Weights of a small mixture-of-experts language model, trained from scratch on English Wikipedia: vocabulary 4096, 2 picks a token.
Below are experts of layer 2 (counted from 0) of a mixture-of-experts language model. Rows are named router (the router's row for the expert), gate (a neuron's input weights, with its number), up (a neuron's input weights, with its number), down (a neuron's output weights, with its number) and show model dimensions 0-223. Each number is 500 + 40 x the weight over its row's rms, rounded and kept within 0 to 999. Numbers have three digits each.
Before each expert's rows: a language model's description of what the expert responds to; "raises" lists some tokens whose logits its average output raises strongly, later layers aside. This comes from a sample of Wikipedia text that the model never trained on.

# expert 24
What it handles: Hyphens starting list lines or joining names and years, plus first letters of words, such as w in waiting.
raises: "ut", "atch", "ateg", "ertain", "ore", "or"
router:474577553559509532473488519519537480478526488476528528470510514528474459503510450489488575509508452377508405559508544547539461514430588531411598513590491483563468498448468478461520458511468508547475562460481460493461555478535538473549521584522532435550523487567507469509479415493435517543488511552482588509548460467536449567473490487464432466522417479525499524486515472476578397472503529602547498567485463446514492494523517477503572439534517516515500481500491433485445510521447485526494485449530511521463509482489522433530537524492492540494500507525526503496537484471434493550470516556471486468543514516556469477545501470449507448448579483498510493470454469573505498535499
gate2:490544529492437514503482446541511511404550481536508463485545455566526532528533502453535478525448585484561525484467506516423542483421556463502565461544580502523502432536520439442564435470532475523458498469527559544418507540511498570442494523461463603490527541525443519503546462525509533492501515506469565523491568536531554462499439426582499529560485467495530535558493472457452436583436488465515494485476448464547595535511451456540570505459537455478554483542470483478499458534478474506465540522524441510484500512512529441502548466487515461556488489514500499486460513529438552519501493476510515527512501463389542510510536538536469453522466525472503488504436547563467551497567
up2:465554439547571484513559537575479489538434507531540504541475511468421479454575446499509511507456579492487527468543460450556498460500501559541431464513464501537508468505567529510468550451477456412538539512462468494491520469501470508480557450491577516494470522502425511457485566502399509511415478524510467514506410500528496503519470541491528494507540494459535531456533490525526480479469538509478492497545526488468450488497470520537554505590428537526434484462538530464503454524472497523568446514527537521502507516546478422471515417546490506399514556429448509508532603595477452549500568524483485543509597449534533497520505441502579463474563498527456475494507464464466482516518
down2:432515511506516427557524566579505489541492520463441444515528456491478437511418561505471522450499542580463501444493488507462537497537469558518441507528459494435483506464537558516480447475504540524486518483453512535530451505550518456450558524564553509548520530449526541520477571484511497497488497527492471500466473540557477396477537486467556418501531479524509458459504491494504455492500516489413505453501588510488483513518495546507442460550470606451571526454506409440552534512457540480464459553526460505505482510464470435507569451512528525486473600486445408507498598491484446522485418539520537489539513458453479523520534485510558509460540492452425512494499458531508461580494
gate3:534493548492501610480565460427518482564508515429546500498534535491528490474432463477542492507539456555593597495458489504545478519475496519531532436545485553482518452462478474437529557530521543515480425501516467530508472476448559486426484491469459496537507421479455512473548516559486506565476493405501468483501543439483517554469485471473514557591508465480522534476386494496448496469535540491435467471459453449486444515485539457434491489520450511496511480497502494452549455481456537477546499523471500508535483538539485459516486435503470466529423483459479419494503491461437451491514465442479458474531500461463438504495417465492555494565516414455453440426465446537546454551516
up3:463482424513535434513519532542514508401432484523468552499481444491496460500493515467483489522447524439505481448516533459510492524431475480450527524463514443563495530554505501527551476459492460437435558539483559515493507525588520538501482470509463506504473509470545507517468442463513522436524507623559522483493483468564497433566523537515426444404561486509556496554564470492530544446531481484503540629505568499519498467513456532490486489517546479513486487517493451545479498535476459525510483430505477476510564471510520514524535530532472491492587487579529541468434520522502504474502538551432532525463517512530521482511495467529498475471523592454469542644565558461563535496443
down3:511493486480488484459569575612482523406446486507497500569489536478480511490442511453509503447499555545442432491471457469501516441573524508501451516500539485439483589535462463556469526458553486452464568513394511482527451551473461480464473539528468480544438551490565505575489518459492550480536506492543536449538523472464511438541424458515552482512558528473494493462565523528558483489480561481418472547579490471520567470537493458554483435529466554479503477523454495534433485576540503534487587496511522525540527456512517509415506465541498486549584516491511465490474502483532500535497538502573546548452545520483514527525461547526559534516543537473491517508601470467466465469479
gate4:538497522472496532516484456536471559486531520463483465480539501520550518478455466444473504503517528520521400535485574464530447405464458524467537525450528476511494493498506542457523501484461520507470533526439545504359448503594499468494480437521505498519496513481556540545562520502431528456461466466563561498501494418514509529498446546510495543531497483532491517463524497498465569486524503491480517547534474431468522579517536476530460540498482597517492470504542446451504458516462455426447522442503499465536567457476475463524554479466512402479439477529493509524449439455418403461605468393529473565474496515500502471503445487497478578527487531482523532526462476465505505403492
up4:518483537478449594571423490506518487518451528500527448460524472468480557549516555509529553466502488496541510397535504511475512427554474484544525536535475578517513444505517493486546524449451486458457536522511567474475482511525556490540505507459538493493485462517550445462449551506470415486528479533484458520521514481523481451469513444527544488490563524459446445459483499479538468578478542507452536475538479465516555508513415527462531517494439520562508482593498545463520460579458521471530460496520421494490413533447530456515536542504551425442547511569483502544516548468420501449526544510501463507484472465478420444590468494554511562448544546485469552520476477453439432442557
down4:452480531489413390492477486509513449504489539499455448528564469470529495513490556494534497437509515511478464484473533510515531483527581519518440518503504507513465577487495530489451506488556566450463497480543538486509419490543445539455451535493443498501451520559447546526449491534509548553446500489520387559529509510473436534482517529425512465484428581430536530505472535560486481481570578429523525476541455556472506461582492526440423512546481476496392505446509550481491522510519462422465518454466493543479558513582526496500441504473509518504498478547504512476473395501519508555572547428490537518496506437554505514500469503477484485536554511502479517410470488474480508576523
gate5:466544487473479425596535571493551484537467563507500475445480526457492558484491483533553489541533483496572517466478525495507498511435508435485501504500500478452535500483520468481475514551405537456563559555482461409496529469489462471503521420507500545507521473386522492464582494471484445479471467489567480418505493570539459465415505565524519518495512534494477568393499493461621419495537498454459491532507511501480466459452508496485528483533518484517527532497511504494513438538514495477509464416524460423528489433555500522524469538594548524490530545525534487449513550529431542475491542531507509476531503510482459555583465491574553509466512501485495399483574503476459513483538
up5:542460517506530602462413516509477508474573514490533576527582524536475439461513450538459536492523545455448507489507473448513467487522506534486452493548529596521460481474467495423509488525500495506469483472488531536503521475503533424551533528526509511489475561599464422518445496508490552542570506487473482568469450493477514556561428475562480507507497535497450466501488497554437575494417484491467537510535498551474497502544446501527451545454483415529422441465489532459495485424480520550522465579486477556576518507450529492541533531418509482514434530530540435519499454490561464532542481485447415572451494526428488515463536495481480444519517488513469577507509557430515520508502
down5:529535436574532612499508509481542516419553539544525549513468450486476527485430507499452464554508561556510479588479490559444496543502538482469543551499470597550484459478448474542508550522488504489517462534480521499606486537490516588549514464487527498458608573586574502499476468532485476485461508512495436539552445526461556498514525463464450431502466512535512442490520520565512506476540498466554435482486552539531468469529466481533473557481613469537524464516505492483532466484494499588527563545526496576571471460462537538567508536517508457531434454525538536510509487528499496469488465484556494476502533419509503533428469478521502517532550541473487508488570524474469459532506
gate6:433481449513461538514456449537430460494495557479479481442516559510520607406532439516556445532474539497457498495440524521520513542371486436572479502549495482460551486471443483527460513543506528513531530518507524513422508478595501510467504557531502458481535549515521466505565486576475500431549464521513508539499542498558507486490521551482562530496527529588463506494466518409487457548488511490548460563482441475474436506489465514506491532430472491583523470515467523486443508501567483502437455513461527593473467505567516522532532548570553470578506425504498512518498524551439490460459459500504593472557530567492462533495473498484524484514529470492447487469452556464455462500510
up6:502448448522563490470589491453540587413441457523527530477444522464482461522477552516517543569543468455535501452508463551407505472545524535521558483537564475503501442407551514427497548431459549492478516496490461511514508450537465446519513496430479519472518495474507541477448576423520494508455482549400467472547466515466501573525496545490448546468540456502540505562446494509488533512454469538528552447475490610516443507487447444445471454541558451517515535556496507551487549474455479530491538399535495453529515450495455487515531495454451516478516467478444487454500474494515481534493541536447483475476511497457472482463473476452558473487439447498537508560518486521434557522439
down6:508539393450479430478522485471519447461509474446497450468505499475422503473542596501488480488486489483474452495518479552491515513549548517475418467585406538468469432528486572455440491512511478457500577515527490470528526470414577535520593522542539467516487488464535465520535506531434504477501485473506480476553521493499536540513524461430480521493493475589520467516528510529548515503503462465512497470591480503448475581483519471524520446498519523480493489445510454445495521421465477518479516566515528386543482500428471501461472521548476586538481497541480485463513447545482481508541393477546442518468513487504502507474579507497533441531611502501494473502498542451460588498574
gate7:435544424547512456390514563511485478556462473508471566450477485544507542516430488529499559493512483575514534459507512466506471498516440566461529453563437550558497538535443496506502500591485486551504547545532541527498484498493461540483472489468518501544486502399506444537472510459572521522478473455517556537532531513522473551464454543478528524481479514539526551467485435536502509490444430518398516459476486485486520440565560451509509521526536503492503543433543455507494494533489503481473525493501561524482516426533495532543486468471550484459532555434547551525505548492485501524566480407467451478534494493509580474549598510601488460393482450439478519542506552495541486452536
up7:471512569462482447467494535475454519567504487502459539541444515541490531529493586542548474461510497596469488501531486476477545456497516540465514490556493592502528522546477440553520493520505500533509535504484584536503471417540468451432505528553448513581563505481465497542500468421522515499490556477449546540452440445483487510542497566482530510509470481597526530507570474524472530552495508483491529445497436517422432476488573460459523470517498463433544512451487509501483534500502508527429492569529449472467511489487622461476495517488558508478522560472552563473508573529493434454520523469456483471504552511530559435431443460590499436443450516494526513551443463456518473484545
down7:449488472500501453484564485475483501502507521631435504523465535533495415478431479504522469454504464473478473506448539490519534519460513458541492468490461536476482486495477543552519480562489536462544498495484532510547536524545507497514547496497428526520562461570484622450490452468495475496549499489506460535474508497547445475521580497533456481489489555516521596496442486481495435498453434515544557523505477511496474460537497447467494468531500459503501470415546377564498453532546482486477506456553400511498432479466532463465489524438566503489524518481451524542475583520502501522506504491585519535417486424529536528499457478484456406456412513546510533492490438613485481537482

# expert 7
What it handles: Month names before a year, colons and comma separators in tables and dates, and word-final y, such as "March 2004", "Normand-y", "burgund-y".
raises: "2", "1", "19", "ide", "12", "be"
router:505484535544548498444446406455458501540501575527509496518490496513479491509501485548559501507479555588547469456523531555503505540531516504407562510521518483496524544475541558491488495459525506384535469537523549553559552470490418518525411489477523548508463500486542580496511506494469493549484577500482513532569457515407491517545479458484613608430539457508539485482527487424512494498487481531455557514529517530478571479570572562463502469469496497552529501483493505504542499544488508556475514451517559479510571522455450513617516514461544546512476527538531563554524476480450486431468510514520490501490466505497451496500542477460526530440489437432503429528578512531504478519524
gate1:514511498604475440439544443472462451488522489537473484487501512472495571532478477469520546496526561537491484559565431508519479565457474501475497530494436480524532446467491460496487570451531510433522578554478470550510477482486440612425408471425488466473430528476513467409479419489464521527459513548529461511511539480556484465553421520588516500484582466502510444487496530475493517447534564504487542473475475484469513526528532532520491501583505502486551479461486529513519537493522549496566504556482480473513469575530459524465545536493565494516431466463397516496489436437521501552478521480463545473532452492503507552474511489463452599538449473525543460468578515501504521434512
up1:511528475435500447534494516595523467441489526485585521543494461422484498482519484442491533475483498497529473496455516509512555509424474569466436516551502515500526494498478450516508469595542492519523611515460553465489464449514482478510524534515525453500478542475426426556484445522456485435490477565453426473508585459477507502560467408485463487502502563493521484554493556388425525564515508515473513514468483520440461530605588436498530520504529476542536481454479492548437515430505488513537482522514499505488551562521487448496465555443469487466464559447513519504567529464494505533518517532471519526565467445498510533488526500470504441556501485513483512459580497519552568495602
down1:481497497542491487529557477502462486512556506478455457461494533595502483534432499515441488546466599467473514434496418502478519519511497502516492533482487485510509528542486591512416523442537470525498491491514482437522508543516449497439453405573525517524493563547454555516576511512545543527566495463459535599516485503556493457502461524563465509492505500507445445511560477494468509505466449522500608464492525549479532545412607534589514547495566522460513538533501536493496546469473488573430529495508493483548491484485561557536519587534517497465488429547557431515484496508468509512528533520564506471597470471478468500471508572480468478568455518444538549556483482520529492506546
gate2:586545459441497457496519468444452430571459533474504522452546444474528506407515458493507517478456591454515531552535517483499445429571467441454570442474382479503542458563479463522513494506511532625529502531478504503479546514523479508475512469492518507495503532537496536477461460521495557558538557448466554443534500524501487520486437454558545568426483520492526513482495497477548446568491531466489461524435532472486474591471574527491503482574466549526522451561516479489554491548458516462502481493556506484482521562511550520503504536511462509580496474549497564459465501502572498534509534482551447554553484532549501539528429586470439511476482513455528486533524514508458442487459
up2:481460485536521504472468531522515485485485537454465468518420525527469401515485525573500546565508508532519503508475536474475493490472446515392401514547570501508467526480546508515503523526512452406505505517518498512521413551470533483535549482520511526479526450438524440508484546490549458475463454455473443424462495474562550479458511481529415486523452540614568482574442509497433478505491515489529464548567498477491488415421502560439480515482465472496527478449581567443455533511510520526482539480520454534478471496540508500490483483537506538533471511515469522555560482513520436503505489449454587500450514457480551534473538504461557478503526588543513455456480449438588530493582
down2:522441446502500505492473535409535462543548476570504484461459481526475495574561488572538489416496524436473537486425513476559477462451506469455509441554529532550483496444485471510534491533429488494587462488466503478567554467458468535533569492477469526544536554454545524495465502524500557558503445493515589488498532487499484484516511576558558556530489495455547556407532490438398491499503478424417452579486546514427558567481536479521544476572501533462490443536438550518521427517581483444498533536541547538488446494509517470461517481458532539444476530469493576486494511459503482497474485503537488479554518503522462439515501443496510540517533553524499548505490513537522556488458
gate3:436528573534508457560490463473506541485455523539587461507520528492474462479537491520521473461502462507482563529542482465447523523504538503494467469470478557442473520524496530489519541481523478479479485446482477457545533446471538416539521482507472605533554512453501578505516481516517444493473502540529511446515501515536486521462535541507466507513467427531469488461535491480531560434487467594487499621518508487585517538492575457542455533512495482475469515449505496490385510521485549533510516477478507473582486447469582444479571544512442474514569518536455515514430544527574559499528495510520447538479547464487487557554480550585551458520497554415548505501505478448537381567522
up3:469433542487546543470512502476486456518476514478431523467495536524584536429445516398549538504485539474513517544492502484561492524541492476530516461483459505464507526510516512498556455453425523522494575455534487453534466578539495460475466507476508477516461492414532506493466512550553487517574510510482533433495498529477518512572492530490475507497487494462491523478460402582443465507465573529469503511459462530481492440518514407478544491523448543583526529519479402518517515515528518473529513493423525563494501483526487518528532523522443475452523502566532486526481533422410535514488472490475439515542507476402443524460539457462486634468569533469553508443499436577573533458462
down3:497467455445551585499468484510522542469589444492497534493501472445535493515499611486432538509468455530472475553509529499439524526572542546512495489510525521430475565462489527496482516542532522535463550469493520479537468581496473512546467554489486503466533500458514540537472544472454463495514522448598507535436432408500467472448484541474464492520477526539497482524420452517532471538461523501569509463457545533508486475477509473381421451525455546466428518454448502542517552535518548501490410480473537529556535525527506537449510517486457527500508505485472563529487503524462559514492451464423477446469465526496556488523585521507441576470461527429557551477558470573472550490442
gate4:509460490536468471493561470509526456499505505499533471417460425466476482527455466564451398508606467505493449531477539567475508505484460488436515566469517527485499509452446524533475500467489542420459463488426540496531483468455480500531541523543520451508511528555549422525493519506493510526469475503487526528517451475537458503510486554543521507541470532571439571505493471419547468537541551537532485484550481440545547602540440478415439465528583489497486560463510439442546472513550538516498609484475531439490534528455469477515506453411465537406530487509489466479502502419508518503417538535507528519501438471554458482544468474508461537506464536479527597526533494472472491523527
up4:552547514472500546462449506471451577501546519522485536508582419468570490484511469483483525535405528454461467461443497484450466469522480505497502507514536584413561451518556565409537488507543492546549568467484451504436512544541533492544520504492528476573495490477504557434453489513389523487500515509523508496474492497578477526496511463570477448526533488483509496521491472560452507505479470498477484503450511490419473488469492476510489550502502480471490506521543556536495530453433439467486546501448533458443524510543520422488365537472594501463517445462431508546526471490475503474529460405423515510541507489533459534489526516430556530479559531546547447540483533530558564496526
down4:492448464539471464475534431517505497484529495494461452527509498571521501532511544512528524486588481520618528539512535513514568523456524523465549553532483524479548407468509507498440458553500431508462521417512532480473458581406495513538513497473489521555547517546515538468521603465503479544584528507535570545516445472530474459532553529468486480508440528533570493555408542485468484527480431601536546460561473535550453562517517504466555508494556507499486552451567517482491489534501515485493598507458493514536508502458444497468467468469528472489507440571481514498498548509489488514462509557515478548481560473414463506509519430444518469502452510463456484476492493427568414533478
gate5:556387481482485488438445464496550488455577495457473482524577492472467512470429479507528535501488473572508494465480467541518458478516464560461470496517538501494503482481468459473524504512581518595482509534498634423508497478495521504486450534491581546584581529485464541579493508475498497503505452610575483481524515449503521478527479559470487547486503551504544494544495499527459533539506531439514500523484456481468548465557458495485487463501525582513512460387544516392545538483514498438476412536478481501485588551508517399529526512481464564560430528525532459495479538457508527544526444553448520511485540517496496569528516504473499456492498467523509551497521503467476535523476
up5:548550462483492487423518463515514419556581535451442459502515436508478545507503489514568554474482446529522536494449407471450478522492518509494490517524470513446515516446489503480539510506449555587503429434480539487480479511536486460517522542570545574576557506532427529566507469540594506492585490540505430535509516500479480511482528449471473563522501528507483442503583562512507531488533500485522445503476486456592487544533382507457492423507466520457452498498545504462529497525521492524489468501478468545458553413550479493504507560530412442542528576464522580524508490518574536467579498499501518547499493506461454530509562523411537517509520465517544523549456484493500536481497
down5:462494483518477514443493487490518527506450509542431518592519477473501517459452595570500508487522558468501509521550498546562567444486508521477449488512482517515460469509467531508447491528535484453514513492427484533553475553578545535450462581479448534492544492468538480491473524383479593516505490430471550527507478517465524556527523482472429497529491494419511527471507413495476485433469584485542555488567538501459567494475537541565583526535441513497512547449451499495499512516530508530513534457479478432544518524549534480468560441467513491520440559444514474521487529508516498560537442557574479444444526480472450446426515525521485486491532571489464384492515506488414486461464
gate6:459511483519517555449440488608431486403488491465543558469439536535582517510532474479497544482556482522542501579473493494508536542539509561532551525511440450519459424468480566523539541509517476527492410441487581526512482460524476523503525491485500493459525466522536501532444479457515525523547509520507540450514538422480498508479542508446592511453489496581572459462499505567510485521528530430475550532540559516534546561501564509468503439493405564460512533471563504467468511536540452481511446528468411571431544525483490528483573488469461461451521516542503484451506559499457474504435557537510565517517480514546504502509492485531525547503494541398524479459505503499574469462445
up6:549545559494600494584503532533483442510515428597421440454535517466472500540437499558534444495422455482535554456535539526495460443484552498493443456450507522493538483448477500498540427501476504501532515460532484520434551487478506485492487540525544511503525550507478481469659558481480481527470454513475481557509464513588539534521462480507429464441558488513472514550515514464449512555491448522484478501457490507443445491456435503426485556501544483528532503525467494457542485379508527511466519498493529470527489472498489431552485500486537496498540458536505451481446461614491470556525435522520450529526497465490424489490476460437552456490498510551472467478480469442452528496545
down6:481547450557476541532433501548453453535469497496475483532560507502486557554570522484503466460556427532505467519442450454571477489522472506546481510501437530459455471403532540526474575492517444469498444565520501376513497510553477514513465523460451508492428460493508505498535452506547434514498476564519506538522461500435471569549491486506463526432437508575523493484493467513554483536596528507519443485516529496497487510485454453467508526455506477531506455465509468544541477482531559498427427553442536575499549450438439528491501488501551483599470505498514483461486539457537531547388452555500488521515473458492483416494445532527551518500427441535542509448516485476569510507472

# expert 5
What it handles: Capital letters and vowel fragments inside names and foreign words, as ' A', ' E', ' O', 'ou', 'é', 'de', also escaped symbols.
raises: "ll", "ff", "ld", "nd", "re", "ri"
router:522500526454481507460506468443471471418433494512522517441509509464538486526507520560493526527504509507536457414537508522434481506465468453413458523502468508495517443560476486524478463528535544545577553527526520443483482422589531523587544477491527479480542499490462513508548519491536513506455496497488452530483464539431566421457486476497607483477440482561555490498503492450545462529525523479523529544510569597508543441512505470529476618514482540505422569539546529467492465436544437455496434538455504503446532519444511499544479500492530538491447552492486513514489470433486484566404559492532456488550505479524508499463462523513591525462540501495509453493489565470537426458585
gate1:487517535435455495507508497517558433448515457494533512492479477478470514540532475528481553470479510539513497444562478504470547493486501485445519523580447494528558461519464438543534513509518422466442557540490469509501464562509558508467528495535454419445457452518476499429491501488555441534570541524522449544638512525486530527508481503590412436518506477546526449496516481484501519561554513492503508525520526462514458487437550490509512558565421517530472482516525499491452442464543500465448502541534557505502530527509470480448514510480560573529471532537450480513498444547456552460512542434575543440496539450438586482499513497517393449435487493498466516403550553486534480427506
up1:458517471571513455487493527563473447439571531486475514565481492468523504506455499489563484446521478496434516457567489547525539471489523559357516431437536522483485503504546463548499539552546485536490494523503541440537453576537558499492482442478486523541487513516485482479519445532521518505561512567561526471579530540497542516448485463503511451490495477501459474493474460475448564495517498450449554445432471583517528447433442545481504577486524561472463510451463484503544463476513535494438472537520517438493578458548502473473452515403496517530496494533470492511514446498496427454491509489487363513497485486463495489542492505505484568432530535536463505451444506473594440548549
down1:465524511468484492557523482441471449566483515424484535504490512468486422555522537506485516493473481438462455521504491454478544556487458480538572493521480520510533545559454482520523438550469500480456510556503479559484553596523409522499526529489453490489519510509472541516511498432421535502539463431486506490508426469436564395545519441442500482498525451589521483518574451631543581519535452501507436486517528514575542532471515478488503489504489437489470390527416514466452525513509489460498573499497464492530500560541566472479452553536509491445498536448453523566479574497553502499466472498529470535527525430458488500478480488532561536502535525545522455442499535476488492554461
gate2:505525486490493548474510561533464485544483483573470488533449470471517484475485509558443439539478529536566536486487529478466487535582520478543516520453489526492479444528497558497485481550529478518494512448386461506472564515462526461553452504446473555444428496517428530512501529494537465499419459516508490527489501585562526522517491482503490522513534546519480500471470499541541448422536492482582498462474511447646578438512416447524466524501459565472506500494540460441493489483526557468530529471471469529572499457463455480548498484535482427477513500509494481468455492405483582530469449452554514546540483491521544486427556524512462562512532552599460433553554545523523553472497
up2:542538495484496533441519496527476468555453503508507537535424514495515560432502511485500495487464409524528477537462493500431535503547477468525496506458488543465453409588505512529528489520547470511498533487420497467502566506437558495550492606483502540448449533499459498501466533589519472540459445518578493501505519513543506534528507523487519483509508506489416452441512493499549395432531474447565480494474509484590537462495457507518470543493469544439543477495500467501486480489461507472512560491475472510551540454539462451515490422498536501547490509535481478454454567412477568552450452439529502547558430503467497427481539503501399498449528572598486478524488588494458494425515
down2:499458515487538581522523490554605496493458516507508581506498435553492550519478470515495532514500550537464550533552551508537603507481593491512503452467523555494523465527528591516507494454537453566477536443510511527550489481471531576585524470530523513444491509470515449560504619414542516484489528510506465558430502548513481514540499566474484473488455521443488518497433456510562427420506540559502466531459471492509512496538533550497492506453517547503505447447496431462417543503520515528527528521517502530448515490483519527499499511401533534494428429559544421435438435533491511439524477552485552502509464512495526501518554517544533509516513505523497423548495479568443532514529
gate3:478540526529475541443488527479492488439564490466527484593460523435515434505532510478438518481461491431484530584476430494583569529511449455486464491481478518486497454554525464554551550539519431477460452520538526480526459500552525511491591492478427530438484483589533533517460421500475524426541531444529477521499508526455486491487520511543548478525482553564516510502448467500501482499535571560513544507501465409553489429500410402486501475492476507427520460464546571498494542502417464460480518548474487458497441471534464511504496489521517513492518503465414477471475474511445496557509449458456488533509419553563466513486518494571528531564526535526517443552565539479429544495474
up3:573411470443496479554568428481538519577466474499456559430503476554523528452500480534569515498540484545489511422528559467465454501534509584554500493481495483539485522505435515454502520466445571545534506501472512551438551535465484448475384495520556436553509476407468514481521527545495489524502471503485481522532466473514517521481490485552469499512493507414486488512518538514498512490469436478473475509509548601463477562447555642464474536465513489581470521546494450507505438535524496557553505480526517533509560485487557515482481501456491507513479548469605507520518491513522539478464500567543543437465534483484461517505537519448507444450474438464428531475454477528528418538534
down3:497437534515453472482479549418442508373489476542502557581547531540488556523492480464550492519540463535506505503503543533474464469545540482554499540466539525495456455546549502461487443452546524500523499516412527575439461472433518483446493522562470453499391536494492483518487502504516452497516458454515551481482505377565491444512504536494479552563488544478463558508470503510469415504548435515479493479462485468485518522475531552536534560451495531504573553501458464452513484550552467550470459606503505602452513571519463484532449440432509483478448478492520534458488582489417472473528489497414495530500524520485519566489536517477510479475534536506494468487443516536468466526474
gate4:470492463459522432494490475571472515531418490527503555559463500549551463400379526508542458481478535481480435526516460449492503486555483564467529466479537500518454557529461463480530507463480460558542485508485515538506535453521408461460509461489549517501498476491441450502484494451508510525521502563574440474441468572527530446452475491450538465531540525469499577498526575562533461489486421499451457497510526453489519482471465434576476461526477580465486488515502568479494513471572452467509480480506492487553511472482497557536503532484479518501517529422537490495485456448444469519454493523526486387478514572523575444578453493512575481489519435537521476530442599492494475563523
up4:534501488470463475490414468481430561543581428538437542505488529481501497503402470485498469521531516445555454517575428543455514470524454506471519514453518529574471479496465521558537496470545547472533461487501471544541583445528456515469425469423534517513478432478472444516509538504479466469549509581493485520486469549471537482382437501447543515523497545531468558535471568505540475439524496524525456502531503505452475495472583466538511486502486475517469516444506477429563519524574452547518504463496494473508499534473482554493502507495578472518540490467513474451461515530478480435496502529552550500533597536479594520505415555553493465516561553502539488508453588543569461503522
down4:492491562430473500506462489510509516495513517492471451528503447442529564453508551508530486409532566489519533498493444496537511462480511481473442497521468548444481470500492595469548551532432513520536481523515528504454460447489514563549525489521436506545525431545475483533491572519552491523416495464523560523515511450506586435551524519456531428486576580495497527546500518419456483476497478527519527493490532555527488484564425456486564503429453505431538559505511533474551525527489529424443505458508455525535565535499469476558535479567503500500492563450521503544495453484478516536479519461615402468443542440506480470530553539488525513536502464435494472399455547530506524548446
gate5:505538464566516505447498536500584527402431515515501501481473457470535530524611499472501553555559504495590497461488546486422519493497548445590442560445516472481541515483440473550406547495484528405506481539539546538558500497565455460504506442471431477484551470571434485464541484476497569467526530492483458472492443558502550437513498533422550476487474485466475460511540517500498486452519556550508455498427549479481524502530471531456517483447501506523511528446513529510508498409519515492536500447597451502502451522547516482470536495469513549498466504522425436500461485456490479448442573504549518562491459529545518498507518535489524488533567548590538505512477536512570514491540
up5:451543489516503440501455398494471422476553450461543476460499551520563526450383529509516507493419525481438461542519440499530425468485480502454544532559546445499531490553477507450481503483507448523521532516465525465476472535439558576508508445563488475540465471453504566535535495417477434514444472534498512538489532454483506551477574457549536484467433467450580562460515469462505545481488422509434502572580500534528531493461542539549433520527523504492528534451482455515419524544515539490569486501480556454529546526481486464495513410484539442479533502487584478459504488569480513543467493548527491512545500539439526488459544524503459530562489470498461541538519446516483499484454
down5:469465624487526476518544458538517529524503505486541524455584483533519494468546558455531518485507546481551469484472510493509489488518550463507524499525500522492478549563507482518469435421515525528481532466467476453461523535472438533504514502504486470547410590402526517568490511502477533540516523485498496551510456393508529416464536505518501510426523391481540524459485470539406533482454499557524496616512578526484501477493505492496565468529479510489550472486450438563503510521542602464546546490560538467492532494514411503567497465462538507453590505454541420514564464486483534487473514467443520483495524522489591492480509532528571513562473474547482486516530501512455543452534
gate6:474512500465517463474574441394483502493492505435536527491428495478571537445567434484496504518497558569536474434489532454469485493491476532447474533496473528485529581494495480500488491549456510496522538510510515506544503410486491548470495500476502422556447554486453467458453489436463518529525438501520491488471435524447528437515482553454497533518530484449536483451419545495541477460471467453513438533340481468517516517546515451545446542538511508501512499488519493512507577484444473455474504468448492573491545592493429465502491526477470547496559390588497526485598468457555475517521494490525513536471518495480480475436499523547587513539547472549505480503480438436500492530500
up6:496532502522531528457477434509457578519512523471520493526435451461587588504512477479529504491518421489549463484566560454501495465471480516503488507458562510490497480468486450425548536486525492545526524545527506580530542494458517436488518539485404564500511453498540490515542471574431516522564591557642489514494559440521490540466545577515545527466579506575497511479489467497456476556490440484508506584500534497482439516538487533522480548469511500493509504448487449491548559421476484525489453507529440531463447562488503415533531505506523500514476558464588584463441496446547488477504519485483467548566464512451508520514487527492484532489508558444442511512478540573491477453502
down6:533520456405446542454479478487482513414449512476474447556469530417550485487481494522511511471552507471525508463434472550445464492467520545520439396446490581391426441466520477490484530517495526508452485479418522463445471480529503564551523502514494508451520542576492471473546492528542518505494497528509510533628534508482498561503464431496546470432497528498573529508591515431489493501496525498463473498566472485516469539522494493489467508507494538475490506524482575480460497540540478547507478530507434506525554453467519433462469489466471501505508451585532474540525490503548532441442537471552509431487486458529470523593561490494422514594535475493552544482541561492531573524516